Below are experts of layer 5 (counted from 0) of a mixture-of-experts language model. Rows are named up (a neuron's input weights, with its number) and show model dimensions 336-447. Each number is 500 + 25 x the weight over its row's rms, rounded and kept within 0 to 999. Numbers have three digits each.
Before each expert's rows: a language model's description of what the expert responds to. This comes from a sample of Wikipedia text that the model never trained on.

# expert 15
What it handles: Pipes and spaces just before numbers in sports league tables, especially before goal differences like −6, plus ± and + signs.
up0:462495513476491513517483504497482537559480512546460505532501486470503506530501516507496457496487482519462536470548480492478479460505471492513454518542463504521514468505450518527513529466519489525508516458507474445453521477470482500522489495508501504463487523487527516521497497479439503507532495467497451532499545481525503550498483460528
up1:542498483498503518505510488510481461527475521508446495482505509494453489520460511479518480525502487503525432521483453520476469532453527434486500529501486535506476463513494547492498509507520517556508476469472506508471471481488518507462486504502520531493517472484504488508494530481500511467496516487510485522481417448528469489535529518530
up2:479500487497540486519501504485495507517478529549465485483538489489533496537509451487494521497498548500491479485500519487522503543482481488530451541530507527483498476473487452460541546495477496474490478468496462500509486449452503501481552520477508497467526482469462559476500527469486577529484472546460475497514530495544489531504540506544
up3:513473487509539506520486476493505550495466539510516487464562527523506520504528503489538507479518533483432543522465488491515488516501487491515484539516491522516569508509513537454474496463509467489520485495510522465530534512512498479512493492551460482494473464492490487465447466490508543549526412509469468536541514504503503528520480470483
up4:488537523500459516539518474486507531472492542552486484524495534518511500508479500483525441532472543467491495491484499504507465513475523502492472512524457428528546486431495517516471549478495528500534510505479487458467493503501472531540511576512495499473493493456489543447484502472495489517514514432543469478457468476493557486486513511456
up5:513500508521494511505483506515474495508475503489501464515507511532466489491475475482534513531514518517519494488489483465539507486489521478535458503502498556490476469510486553491460503525489541521514522502496531524519503502487536578476516517496543546506488488471487543478472533450495474507558498514543556484447528528455545518471522525503
up6:499451508538527515503458548503511538518478497453496468471522525533502519489437504515488507500504498544501481467513463481495474497471481518533442467511489507443502483503474541511476519560509519470521500544483521504513491499489480503509471512478481483531510519495474529485447502465503514535480454505518525513504528479512462465531486520505
up7:498488512484504492500545483513520505503538489503507539516543488500544517521514536489483492508510524478484509526510503495476451514500538482544499500505439532505504550586510495504522508500515510543516506470494519474533465529495486528492513532528510529477485542487483490496509535500481497488486487517466458490520485505564540509505511503510
up8:517451490490472526478499496529492493490449516535475493506495535475514474515457487474490494452435518482502535472502525457514508500495493485501458486492497504497516485489496526543492492538509510490507484479478511486552482469492469510469472513512468558514496507493470503521494553487528487463470453498487544511485515503522481485473487508530

# expert 17
What it handles: Words following was/is/be/as, such as participles, adjectives and articles, such as was beaten, as simple, considered, able, buried.
up0:507499508483451521519490532461540527462474486538533503517510470488473490474519530490550523531540490503514483481528518567502473528480484478530512517534515507503473497494503489486489499492476505508503485542453465475491501491492511470527470472473487490422479509500471526508490520519468482512478505501513500525535523519509474489441518533510
up1:480521486547482509495549458471496521479500506520479511545469509507493471492441538511479489492459487482498515487504448507461521501515486477527462472478488511473521452513454495477463530511464510463495501474502526513501488520502509476534518488504486473524540498513500540502508496495525521490491486465509443504470527492464500510504467500492
up2:494465530515503498465510508504467509472502517468518517538534481471501527543474482489468511543534523518485441519539516483493523557496506455518480489509495513490480508528539503443476486487467516499495551486521488507507509500510523510508497532485488501477505497521449482510478464518526492546506500520500511454508538497502472482544482458491
up3:514493466528541499532462479534497525516475504521469474469527473505476520511496473477494546515459521495499506472529474496508461519522505518507499538527453512500537486462488498511494476465487512516482490530465524482557469528481499488507479470527525485497528486510487532513537472491531523482513472500521497520512480534520464531496509546537
up4:505529492485503505540474544475482498507490475497461506494499543510558530485480490465505539496482504504485513519498497473515481475514458497523501460506518486488537498536501507528447579545503499500480456507455513494524469510463475493461506495539460473502523540518497464469487550499544535530457489500520481537513490508523508516548477514569
up5:479473505481546505499540539464455492517496462543477497468484546462491534522548480468501503481517517517497490493484460492453440530468535511511469492498464454485542517482490498527524490490482475494494527500490505506465456452502478531480476479530497463511467547507459507511553483471509486509532486481479515532498520480530536488494530488493
up6:522491507514481508486467502540483486477492489481529500515492481546521504513544517484495472553495512494523516483527482491509521521508458553546472493469537515469526454491514484495499533456501519457495452496484507465478548470490499489509538490472532541488556505506510489505505506458494460522493471542465484538525512476461502494487494492471
up7:452486540482518511499503495470484474510500490488497531525522481484507534533491514542470494474508523478510449511504508489535513509507498544518499528469482512474537471497505495451533510473444483516494512484511491505502528529514524524482481494497503511503552508530476542481483511480445458516497496497491552470499531479514491510497478491510
up8:502441510519483497536474462497497491497502509544496476468526468515524509490504492493526544497457513475567463481522495522563493500473476525505473510521557534505505518510503498518461521508505505439542550506516537492491500526508515425525518504494469520483473504476485499508484491487480499485522468491499489499466487474504517508485494506453

# expert 39
What it handles: Middle digits of years and row numbers in tables, like 19-9-1, and nouns for creative works such as film, series, album, novel.
up0:490498520495498514499549500479441479497499505526427505493547488516501534510527516483489502468520512535480539534529493494478503510502497485491510526498486486483520498521512504449466482532500512547504534526500426453516488495498512512512496482536504518465505484523473498456504438519517529496506478492494507515495534567572518519503500508486
up1:492502471500529521511508503456504515482536479512510536505489500521503497542494504482526482492540551472485434429524494471513500503523505484523480508491475488481505516496464522488475552496518517488484566521456471486508526539535488520515519528491529490521483500483498530499507544475474576494525473476517519490500480510500538476491528511484
up2:506495540513463507498485512544481518498492480538507533465571540548525497475519486531468492491499473543518523465486487493519492483482504538510477493518492507478455515471516530496464511505495497478500485490504536508476468485511508473488491526481519526497502523487494540501458507481558532479482513498501530508467547534493517554479468481506
up3:489469497510527530537496495526495530514532526530494496514540530470521504520478494533497494442521516463493514480518495500468502516509545528516507502496480516528496500534510527541484533464482505515517501468510511507540481540534479522541488518491493568461492526489517484499510476498484496508496522507474510479494472517528565549458507490494
up4:512486530499485516499488501514473486493501490472471496513556506540519483503494478526521524504485463496492502490448496470516514546517524533503525486473491535482477465549507491517475505508499502474462513518528523487499495526490455495504533451541499496498493522538450509473541475500528461540530505539491507528537511480485482494510502517461
up5:449528509500554523502503474498517531480474481512524519480508495499489533459475514487476504481506510511483474479453555492437510517515529516498451525528528526518511545526473485494523489493479483508543483505506508519481459459522518495493514477480474519461497504510451463492479520519487539558523533507536515512489513510452495479488465505506
up6:474495508500489504511502559506460531463492487482518507519458508516542532486527467552484503505504516496505456510485478447472510544510486540573481499491501483497512538502498481488467517501538467515524507502471500509526502489508455489508486492480489488516501517457499484507490525514485515500533545529510506557467467455470449508489512507462
up7:469495496509518523473469488461485489501483506491510488495460477487500514529514501522514524477502495522498512528517512530498519515468520523485523478523505485432500489547492504501486505540485478467518485548509514506503540526514444513491489476511506517478528456464489507441451541487496545535520508488487547505508545434530499493543508537478
up8:458519556501480508510523483514492527480459478473484504509495511508503517517480493481466494523493464517492506514542523493527478516471538523488508531500517487472503516546468536460481508499528493447500526495455465464539486490464488434507472494539472518445458478545513468450508536532520538534523493502500509499472515560527568525494434459491

# expert 57
What it handles: Prepositions following a noun, mostly of after member, leader, chairman, subsidiary, plus in, for, from, against, among.
up0:489475459497509513547482498499512530547460502514534485498552486509525459478497423475573520530513528487440492495467467506505500539539468487496512451488496534492528466482480465533484438493510538487496522514488518482490511469481540536458517504492496499510505511479541480535478498492469465521511461452505495480504488534522501485492489458526
up1:436479519496487503531506509541535567513468501507519433516507502514520533487508488512518507497507501512491460512511499505512498497503541484546493498491475515528517485544483529460500467464509502543469482485462542523520508455500508490501483501504459497499501456494523531517486475552530457508473483528515432523521513501539530474496495462512
up2:446501490503504494468484506537504482490531577507498497495497527493484528497544484516535543519540518441495501516508520527496490521509494495497512495515477564530505520499512501496510491511485556476552508500517503494484494530479526496509535531510509485475517472502546505541537510496512546476476455463513566531514524553475537499508501467481
up3:489523535516442514473536504496469471564523515543510482517506501542541477492465505494508525526528525527509480517511518503490478486500479458561551513499506508518474511491464498486484532490489521452435474458494546500538489505536526496495546480559505506498530530535454537478491489485495494482529497520454482489535511506503496512471521513527
up4:498526494534505525509526509473502523513468509529512506472497491512542500504514505510487479477467553507480484478505492486479464514518426491534515529492441480514469478530499485454507525494507503526526514527527526519499516494514471510480511488476500490492531547513499484495492485491459469519502474486498505512512494507500509548495503475488
up5:509503506487496508525487536501511471465503485532528517499491518551511509492493491526504502511511515478469537484471526495539484531510507464491468506497489503491491500477478467490432526489529476509518471507462499473470507463542516511466497514484492506492461450487517502481547493558508547494492507512532422490500465510477473527471470528488
up6:504497523539524508478520491493435482543540506498471535483527483484565504481450503516476530480470490485509497496512514525513478519467524482512505531463486478538458498484465469483519534482502535507551524462460545515504535513507502456475481491511499485540510494535461514526494510497487475495472531489508494522516477476503517494535485532510
up7:498491477456551509476504557513493509472443512488519477483479448511499515485494474522525490500523507492505495440478488509463467521524493499523494511519513504542539502512464509517503493515495463482491483482508523478496504486473505466486508483506464502490448506518497551515529467561490497541487471511474530510511506504472484506493522474495
up8:477504539500493507525550501555468527540487512513492482509530461525527558473505519511506497469486477519500473483525471496505513493466500523510478493566506489492521493537481503479531521516564535511499529482490508476509511514468436480517511534502467470472493488566526477474519492516479489505519530477513488492500495518514492516488514499510

# expert 59
What it handles: Sentence-final periods, paragraph breaks, heading ends, and the connective as or although, such as tie., as a result, as it was called.
up0:488482509545518496498496519491503553490502528542497515510479511495482515465458482505514482509508489522481484515491493492503486498489501454496466492501489482503515504466475466533475507527487507472489561480505480488504490504490454514531540529508507474484489451501507473458499484477468489504480496490511523476507505513507479505473518580516
up1:516490508485518521501471497545499504517499480504497520515504496493485520507525519513488475445501475526499475495494509496542496452522465517538526510509489543499477482489454484509524518468470491529510503487484522500493483505549513469493508478495474532512506483453495486551502492517530533500525516499518509512522463528503532516522526499454
up2:467527513478469505470544537494500532459517480474463459468497531484511525485533501553522478531458506503538482485533495478503483519472538458502452489511497468481480433514495505542497470518469527489530482515496531448535528456540523477467472507525503520533459497497536503484513473543523501499510527467505482515443532478515529516492507494509
up3:500463493503488493532541514471510481503505469458522537494495506507533526511505527508471487487510496486485505491486517533475469526448500493533514505480489534479485516513491526516529543485539508501479453501490537467491464521501526469499531460531479510527518555518464516531452528476537521508518504489483505480498453492516530493527544497491
up4:469465523516510522488521487437434518548467521528515451486498499519509516500548471494468496518457497501485460499481507517494498440516469486518509508531521482520497515520484495479453457514488481531493474475539477483500536513466522509515517439548484514517479471545538510459492526502502474503494512488492483533501522465491493497522494466512
up5:488523476490509513535493495466519466505516479489507534478462492473565578526512527462464478497520490467517493525498482449528503483546494447548521479491503483533505515475476487553511504486462507524484495498492498575476456465475463452487510477498469493474565515505484507543460529489502442490498522471500524515539507509525522479502477528495
up6:523488474491517520481506507498500446541493528500552532445528557547508502515475551493489517470490505529497470475559502489479491548491495540523471548483481509517497479518473472522521495463484510508492492528509477534511543487484558493461509461477494510476510523521473558492497498500455528494494502500490513457481491503512538556520515454493
up7:483500512534463511476505456435486525494500520536548477479484507472498505555448437508499518515501454480467465494497497492476454529480457495500516493500496519473491521505521505484482502525483506518509494487515517538514490503452534522525492520501488507547493476498459510507495490482507496503505529510516526463511489466464554514488510491531
up8:512494497515523525547470506545500556511498520457486512499494498521510494487524500527504493498537495467486463502490530459507526482533493523508503491508475488564543530519536544492511520501530475464480528502500516497503492491518519545487566531447486550484522499479482512496501522527552522505524450476525517549528527483502469512505488491497

# expert 9
What it handles: Cell separators after numbers in stats tables, plus unit abbreviations and coordinate marks, e.g. mi, lb, °N, ″N, closing ).
up0:469497507543513511544500469472517479540508459530489463480523521500485498494474533481504506508533445529474521502506499519491491486478496467480468558527496482497530494548494561511523519511556506533558502485506504493523485485497476476514465542487493512507499537491512502481479502441512534482512507488522513492470531490554485503510443459491
up1:523517490479500548484528540498487489564509497488512521486468533537472483476487474493503515525511506527509489529487510511499480485492519440519529528496528516482472511456541516535472501524532472523469521479484543500482542488475517454481514473500537515533462479457492510447540485498520463518529493500526532502518484457498470468521503523504
up2:503530477507523525535499485486471520477492509474465486491515534487501536493508483499514523461509512503499527498518522504508528523515512486517463514511518473488488490553515517512473525517458503496522498511462516484507539519433507490526484516483465536454518542497508503500449492502459477484544496504533492483538558510515540548504483520492
up3:514477497488523515533478554502487478480458533496495486480486494500469508540473514470515534454533536520496472499518529507508508519462467494525501481511519500471509527482512488495513522502465499478504488485456467503502491485519574533463542519511494471547502491476448502506493507487536497502499509528493475529527538551534450555491511477532
up4:527461553563498485496482528499521504465487497491454455484503512469487486460487541483483515467479508518472497495456508494530491538491492509482491534515481472517508513474479502533556509526514502525489497485478494468538486482517475498538560510502505507501528484540500516500550505452481481487539510540532501551540493524529487562457515527517
up5:482470479517500530541562493484503515484518503511514488497497491501535510500512488486500483493513500480500472486518484487524504504508500524494455491542518501521493509493506481494467519508474490456549519499464514529521511482476521498537456530492479503477533508495466555498499503506521460493490493539503494539511506516509482562512515537474
up6:510512520514516521518487499500476509504491485480462451476500531542473494533478488525524549523516495515487511487491493525559445517478499468490487532474520507488505491531505513514481566483506487502469489482512486522525516501488498503480510506528496542439494512457530521501483520489506496485495502495516514505523512505496534475482484458481
up7:518536505520459529479512522529489438516467493474464505497508516476523538468500484519523531536507509483493489505485496527545506481524513493525537501484477542526486483532507533514552477532476506516526489485518506496468463528495505463472511468499495505495530484540496517484530519541459518516524484499501514468534561513471486505475509503501
up8:490498485498507507518475489503501498537474516512525523518468503519499505490507498485486567524501524516426531489524477509500453486486495510515499483518485501476533508495475515474537508448507501489477494478499491480472509471481474555517509479504488548502558550541499470492499494537470595560489504507536488505482541481509476503471476516534

# expert 12
What it handles: Byte pieces of accented Central European letters (Plzeň, Košťál), the word on in sports transfers, and sports-table cells.
up0:494499495463496515502519498501507519513475516553499501475498496544512507526475475503511537467534470515432499484537500492518501528462483499499483515512492506498565482527519491459491489493504490496467484489540485510537506528498490544515506499478516505527501467528497533470477482494527502469493492546490503488496505494497498494536554534459
up1:431484475504526515453501498475502479481437505529502540536458494484503487484479526461513462492505447506492532482519535477536496471450501557494531480508500504432504521544527509504507499505493510508541477484465519495483526468486488515504553482519525503487512506474464481463478490506486525470504480459494518528516498459490476521554494503498
up2:462523514502493514527503522510515504510526489513515520524501472488521509532465490478456513531477530523507541483520493489479508497485498491492502502513520521521532483496556495482521529506526512510500518485533533516522479531447519443489502493472495494479451447477464545463454446510509476536484541458520509499496525516492504547501514505504
up3:487514503497483514504485483460471567444494477468494515491548527491466506451478528487488484561516457525481504528459503510452456497509499504553506558533486482446487506478486531508524522475471500494519438437499568473487507490513495479548466460541475540478506500478530487511499525496486488513517496485490487507506518514518497538508487441525
up4:492505501514519496497507489496526528506464490507484517437517536498499501497512479451502484544530522467513470501529486533475497520504510485501483544532516500523473489521503508499488509468507513453478506499496476495475539491442538492530522523485511494535498511510522509496486567488564526489519525481529463537482524522500484475496498474495
up5:515477491545522520522499506533537489466480487487540480468497469528475503541517505499474502478449510513510493470480484482474535506535540517510501488522516510463503487557506548518541488502470493478557493519488519476499487513459484502489529533521521497484511515504522526520509498492513499516510526501518528514541498523484466491508527555497
up6:499500509464484509484482505495500499500483450532494505507476505501518544514553526555469496512486509467495538514500520483511520515501504534503469478498481499515498475541479508513502498494500470504456561503481500471498513512530468495498527489501474516508546476479540505504473476463492521523541503550493492514534497531452506526477510504519
up7:526494499483558509529446528483510491478496524530534497496520475499519467503473435531455500513486528468460503494530480509538510525520502520538492523489498500533507483500494502523528486471494481465503503453492490469545471506486523506506489470502512474526519531503485510484530455507481547500542521496515500493513525496470510497453519503542
up8:528515496528524496535538517484526541501475495489487520510518476457456537472504489474512473535502477539513486503540514494494494487439508459490507486512486547461503518522504483474505490531497541530506488520488438498456457519488473498469497499495548483477466510489487491545508520490487492506519460510501539547508521528559520506490554514482

# expert 63
What it handles: Pipes opening rows of election and award tables, e.g. before Informal votes or years, plus each, every, throughout, across.
up0:475502485508536493528552495511543428519529513512481526511513524497496511473502527526490496528492475495518514504530488517521497496468506486521445499509506473534548506507517492496493516488474486494498487471507483474502510513542470496470488490534491527521478487476515495528555507485505533468465517489509481493476504499527541497513479525477
up1:512486479523500497534531512571549484486497485543476511523487466477508557464511479491497494512522465451508506485508506510516487504438550506491478498495483511528548484515501481471513519473468453518435526485460453523470493531488475470518513472469547498478503510499477551462527530464551526491470474482446480475477510502485517473466493484474
up2:491502513497526508514542509477525486519466491472483482449519503483538511533493464519509508549502475473496493526422492500504509517498505433522524518497495509490518488507507429485456487437499535550484489510559566498503527534503513481504497448488483511525460512537512528478495497503507517522458500526495515501534535487517492533481537539487
up3:512461496492486504511567501526528502501491517495473497464474528533513510468490495504520479550486498494522512477468526515497468541491512476504468480498476535499543466494475458531489529494515522506475480488502516497475529469490459465503514500512546478519500511493461436456508443489526498516522464514478517480534493533551477511487535513462
up4:505465560494484527501496516516470489494514447513543516502488480510533505501453517457460523512465458538531491510498517542472500544445486470511488508539504499518455537466492483523509507487441523530536511490510492503528523525457495533492505514478511479504525519460532504538471532488505511492508522495511464526488518447491532453520511526507
up5:511533518476540520503464502466519524513514499530496480559477515519497517519475509532510520500492541543478491478525464437480533502524495515547489485496531477465562504511491518477518474514509501461513482495510472483504515520512517500486471497505492500510524488492519513471491473510489512536500507516514516463493469512479490506501548499496
up6:476494528539506513509513490559507489463505498494465504464518523506485511546470485516462491483523489505533542489516517516478479482528505487523459525541508522548474465497496501528506467516466489525478486473447459470489494503464514515502476474485463493482459484484516472504490445476545488490499478503504497525455505506465524500467499521500
up7:515487494534500509494492535511486505487498529530472550499505465551536542517499487445526494479524494505469522499483490475505500509494465539497500518512490508540500531463530581491486502491516470460506487488507514527526494498489508515466489427494460510556485509473495541512508475467537510476503516480504482503482476501536477498546508490522
up8:495514497521518500507510516501502467500509457497483500480512523512511520491525494480498496464519505514465501494535466494526511489511473535511498490507474501507468494518510480469506546521510470488487517524522528486505507541515476491531496534445552504521534475500503543484467501490474525533524531518517495505493521493501476552521489501518

# expert 26
What it handles: Surnames and their final pieces in name lists and sports tables, such as Johnson, Singh, Bryan, and Slavic endings -ović and -ova.
up0:504481513505488487474505512454422530497520495469493485503490474528505516478501500475509521483551458488506535455484482487570534529520497487505504480452485452533497514467495497474517486509506495482509482558482497465517457503523480482429496526496480499518509551519497494503562496508549517529499560511514488502501504521523500488456511490490
up1:479436528540502488499516500472479483509495467493480499451536485520518469494483550453514499475507523474485528503477487482485494512510482500486479498472491523477491471514523486448511540462537520469469480503509476460538492509489524474476492484494537505479502490470482513511525511524515526497502554509486520473484488514491499502465526492523
up2:529507491525486510466555510510485502499505524506487533458517461487513516487535501508478469489542472513515481483491497511471486490485459512477528538507480521528479472494500530470503489482518471444489494427563526474494501481499513467531511519490563498480485502472470454544500490526540460522497530506500489442478503516482545501486533492512
up3:533474494493453524444522543491531487518511498457518477507491493488524518524494494500502476486511576491470494545489461523491459484490518478531499457480539520490534491507542488508507483564484536514487479502494489492514496485469512514487489468493451509509497467552520522429512489479498523490479443498501488474431517463472512491503499494469
up4:541517497484449507524516520474526553513493516479446520503518555463510483471520488456501460534479528483510543474473463497557482510526489486507470479497484517528503465473513518473485535476498487523473492487500509461514495461481478499485464481502495486486477524483484516473461468510492503517491489479494475519473489487533491494449525507491
up5:489516498475553493510505496523540518546529537514519504485467500555510515529554511492503493468500510484474537537490485469539503476526479507473515502474476483506542515561471511528488499507480482491509485477472471470480507493561464490485506487522519481507499503478499553502497472472516510469530505517466512504462526536486485470545579497478
up6:514494519552528523514508494481498514509541529548492529494533496541510508526498522495499475479504489461508502495490515484467486511482493513507551489499492513504551554512527513490528540492487478479460521494439489526477524458511480510505533529510533471516499500476561506452482546493491465465522474472496483503466495482508510469512534501513
up7:499492501471501511524478492517489522476522512502503500489488545512521500503526504479464486448524487501475481491508539509560476490495463557481488499495514488499523500490491474485491486466499516517562512501466464502529526494497484529542490514494465476499480486493469528480466489491466530460522491506523471494494511485540525500492522521502
up8:487462491521502505540485491518498475499504514494499536504513554482487501538471476500431510489500510478483508483516533481437482459499479460475475462540521493536512531515491482498470455521478549474504501454515490531512503513450486479483524482497493507453534505529451530440469511508499544515502457493494499459524495526522503511433456529447

# expert 56
What it handles: Commas and comma-attached punctuation ending a clause or list item, usually before and, which, but or including.
up0:508476534501546511488505475462540530510475488537504480473486515505496505475482450488485498492464507462494490466507484490522520490503508493488489506497454484536569506472457500545508511510509502512495519449472503495488481481459471517465490500543489463525486506504513516501458478527470474526499500477513501517461543494508516504509491493522
up1:482426478523502505509516494451517503505509519518510490462526469488526518513471498516490537494533474509486486525479504484507485518463482463538514527505511527475508471510500492452472483488492542522505561478501565455509498492512494502499522458493468538514480479535484516477530554487518495503519522504480515485510515554479517506475522521500
up2:466481543496537515499529525490482472479503484501533510502518524450504490519501486523514508484498500484530540484486501504528439525470485507494486509525509510489514505530530484506542504509496545520485492461500520469493472468505484534527498504471466525484524479515514523519499539486512490503529475481472493516520473501519541494467525524509
up3:460518515496505488522506499460467492506526484496493498496511510507507453499537497488500512502530512477479498498467528479476475525540505474495482494471455515496519466514524500501437480495514474480460452545535550465521494498474531444542536478498507522506492512499489516494484526465520507519503494489511478542530524515505460552514503469508
up4:483512476463523517498501506514517511449494492478471516509535495492519480512505509536509504511527534485445517431543466492479499496469498521519505525514488500471539531517474500494480478511545468498540507502471514489472516511491498445512536509485460464495467491441484505484494495504525547489486478469507557499529526486517520505454538526572
up5:505513511486519510495521514476470507472508458481484449521524445467485517499476505575523508568457517468537481493457524518511485521462512500522516500499539527464461455475536509516524516500511577532518492513496520500546478502453484539512523491494487540453515461496491523517531484482528503518560490492532539494488493499509483511483506509500
up6:499521524511524520525508487509484504489482496515500458558472469521500526530501499547498531553529459481483447519475439523472486509489510476459509517498519536546501533460515490461458508510499507521491538471512493510487486496531511544509509549498482473524484459524559558490504470503548519502543558505531490493482469488477508511505500499471
up7:501466505546512508561517561534498473475506484499493493503480511469519521473526503521465539485529495484486513495461499515495523497523520486511501520516500512503508541497516501513494490495515558546504534475523477501484496506496540530490511488502503493512500532506465512515500510484508492519479494508518523568548453574507567499470449494491
up8:485540490511527529492520489529551490515510477530472453486507504493503482530531545443497517470493476551526507512526483486475509474465492431499485529500493486549501452530464562521513477503503485490513464526506499496488450511525490528478502499530540555521516453508456492498529460456527532492477485501485525529467525508517475495505527506527

# expert 50
What it handles: Past-tense verbs and prepositions in biographical narrative after he, was or to, such as began, announced, joined, returned, focused.
up0:473506484489524502504521506442520500474490554528506493511509503516515513516496502499518516500468515513475513464484494497463514478469479474516494520516457513467495504513516519493509460522513564464514500516525560501490529542407469483483519520506438487471543485515507495549523485503476480510492504471490509485513510512517493531476480496450
up1:481519511469517508491507501506496489529517516513534463494533436512510528530527509463541500527520524461524503498473525478482507479518505488526493487510477497506511501516517508497521441499479534498499561530522510466545521432450489516443515490527455472456470518531463473550508485486495463503521475514447433510507505468523523457458500547490
up2:498483502523478499539519480467501522521476490525509477481494497532512472491526507548527451522506479502519503495519549468579496515475492510520451507550486525495483535460504500514531487487495495502509505502491515500524493490518485513559574487525560511512466463544486504521534485482518471531523512500540473505495450545541539477535519508479
up3:483484491498543516508466506473563458508494469530500532495534491458540451532492490507507498504521511444465511508483506478520485497499463484471501503524488503510528430493525519527510531495482510498496469491538516463546493511470500468460513509528460517497489488508535481515484488530491510506538486506473521482535533531481486503497455499514
up4:491488517502477488533500495534492508444532443488476483501465535499510501473437471492512524507513532518514512526483521529501480508504499478517516509489488476499462527531506531527516544461520547490505502481511498520477489514466516513450482469519467457437514485485468496493537545488512520547471514522499509455477460500518536498519540524508
up5:515509479455506503515503500508526499457514496468536511481463527430522515543534550518506499520521515503506437511462508500489461534529529491500483492489513451512530495521500537486483483467507484502543512498516532514490498460457542492493483486499455498530496517502530487442472502473501464505471504490465462497513498481503471501492472496511
up6:491509479496497499547520505487509483522490492522465484515478480451498525485471541506525506482524524487478506500484494431550509515471479456462468497482535510477467522465477528522506459506512475466531521478501494494495531508508542508472501507481530498476486433514495524538483541504488468501477556492547502506510450529543488505523565476509
up7:454508486467464513487490511459475517515505500506526505507515512502549485484480480473482539473560515499500495507491473534525492522478505507488497496502507488473533559527438540511544487503509490517521513492484501537521524481517509502515500500506469512493497520548498458523478530536505492530484475522518489494500521493559537481503460513486
up8:453519531522478525513510451516471487520480516496524496518535462520496487508536503522481501506510507461503527495492490503526528520459520521491498497493495493492507494540506506488517507500518503527467492531521475461487494499511506488533497488514440472454543565475485510476504449517472478476448492520504496444523529494547532552529502518507

# expert 60
What it handles: Prepositions in and to and auxiliaries was, had, been, be, plus took or began, in narrative sentences.
up0:463469512479485520500505569510497515522482492476487528508522490533515487473485517481479503461500498437467478462497466478527518529480462514524499538524510495538534535537475520484506555456509524458525499546520513509495534493482513493488468502509481511506429515428446524446467473469476495495506458474500473472530480495519476522525496495492
up1:472526471479511507493519456480481545515437506492508509526538496506492477498489507496520485482473556494496472487494495529537515531470535508529482484517492510509530439543467512527568548467532508522524477498510495447493473483539500529533504455510492505481503509573516496496525503479466482486511520543514479490506546514536525481514509537512
up2:512521528512472497490499474545479502544488524512514449507505535493520488477455507502541511501495516492504467515520536474501505519476565502472507519494533458519482504467548485498485531513510496524526528451535528502520460480516501487508502472539538527512474458508508488494554512493491553481492495500466426466505511511546514476480491513485
up3:503458477506514503487501498495494516540546498484489469473513516470516485466530476489443470470505507494499483507475495460549513557507523521545496456495526485482500523535558509500511494503465499469478483478509532487504490542490541485519467526516472534479549500495490479497509511544522520556536482508425489512500474525483524522485488483532
up4:491478545478483516507527475523453473527480484487505458519518492478509515508515462486479495487463463468511516474506505465490483524494489480511478482554494522492495492529525527478490440512490507487515490495508524482549527532445462506470518521502432473458467536495525531487503471451508503495497496506465469508458480530564496562492483528523
up5:493505493488507508471513515534512537499484474514506494485500465470515454478494471502481528514559511470475503540558501477517477516473487500461450503519512549514516522483463494515473474485482518519501488525532516526491467514426537561490505467520474503462496467488507539521520467486548553514467443518481475495476486519452502519493495442514
up6:493506511509496520502508518486489500462500485495461473502516515491536526465551484477483507523451520487507530499496511498471489473516547508536505478492504502529560516520525533495522525443523506516545487501500488488526497505534510492523468493502509514462527546518531488532433495459475536484485523550505512478459515476479489458505497524534
up7:495527489498495518515545506516532481523471456512482500502485499480507509513514474525526463485469477476473446518495518468519544495435500480491462476499487506501506480534520508487485466484498518492495520486508500510497495490463539477479504501529446495517445515525541502494495487500528517442496497481462552455474523500469535499450480443486
up8:479477470540459509493504506522509487498503516486515470473476527488541472455560484507513512512514492492496544522485531518504484481491497473495497520538474478490537501464520498473520541509496505525496498473519490497533487479476474492556483450500506499470514503511507499483516518481528498507482488564514446454523501525474441470488488469505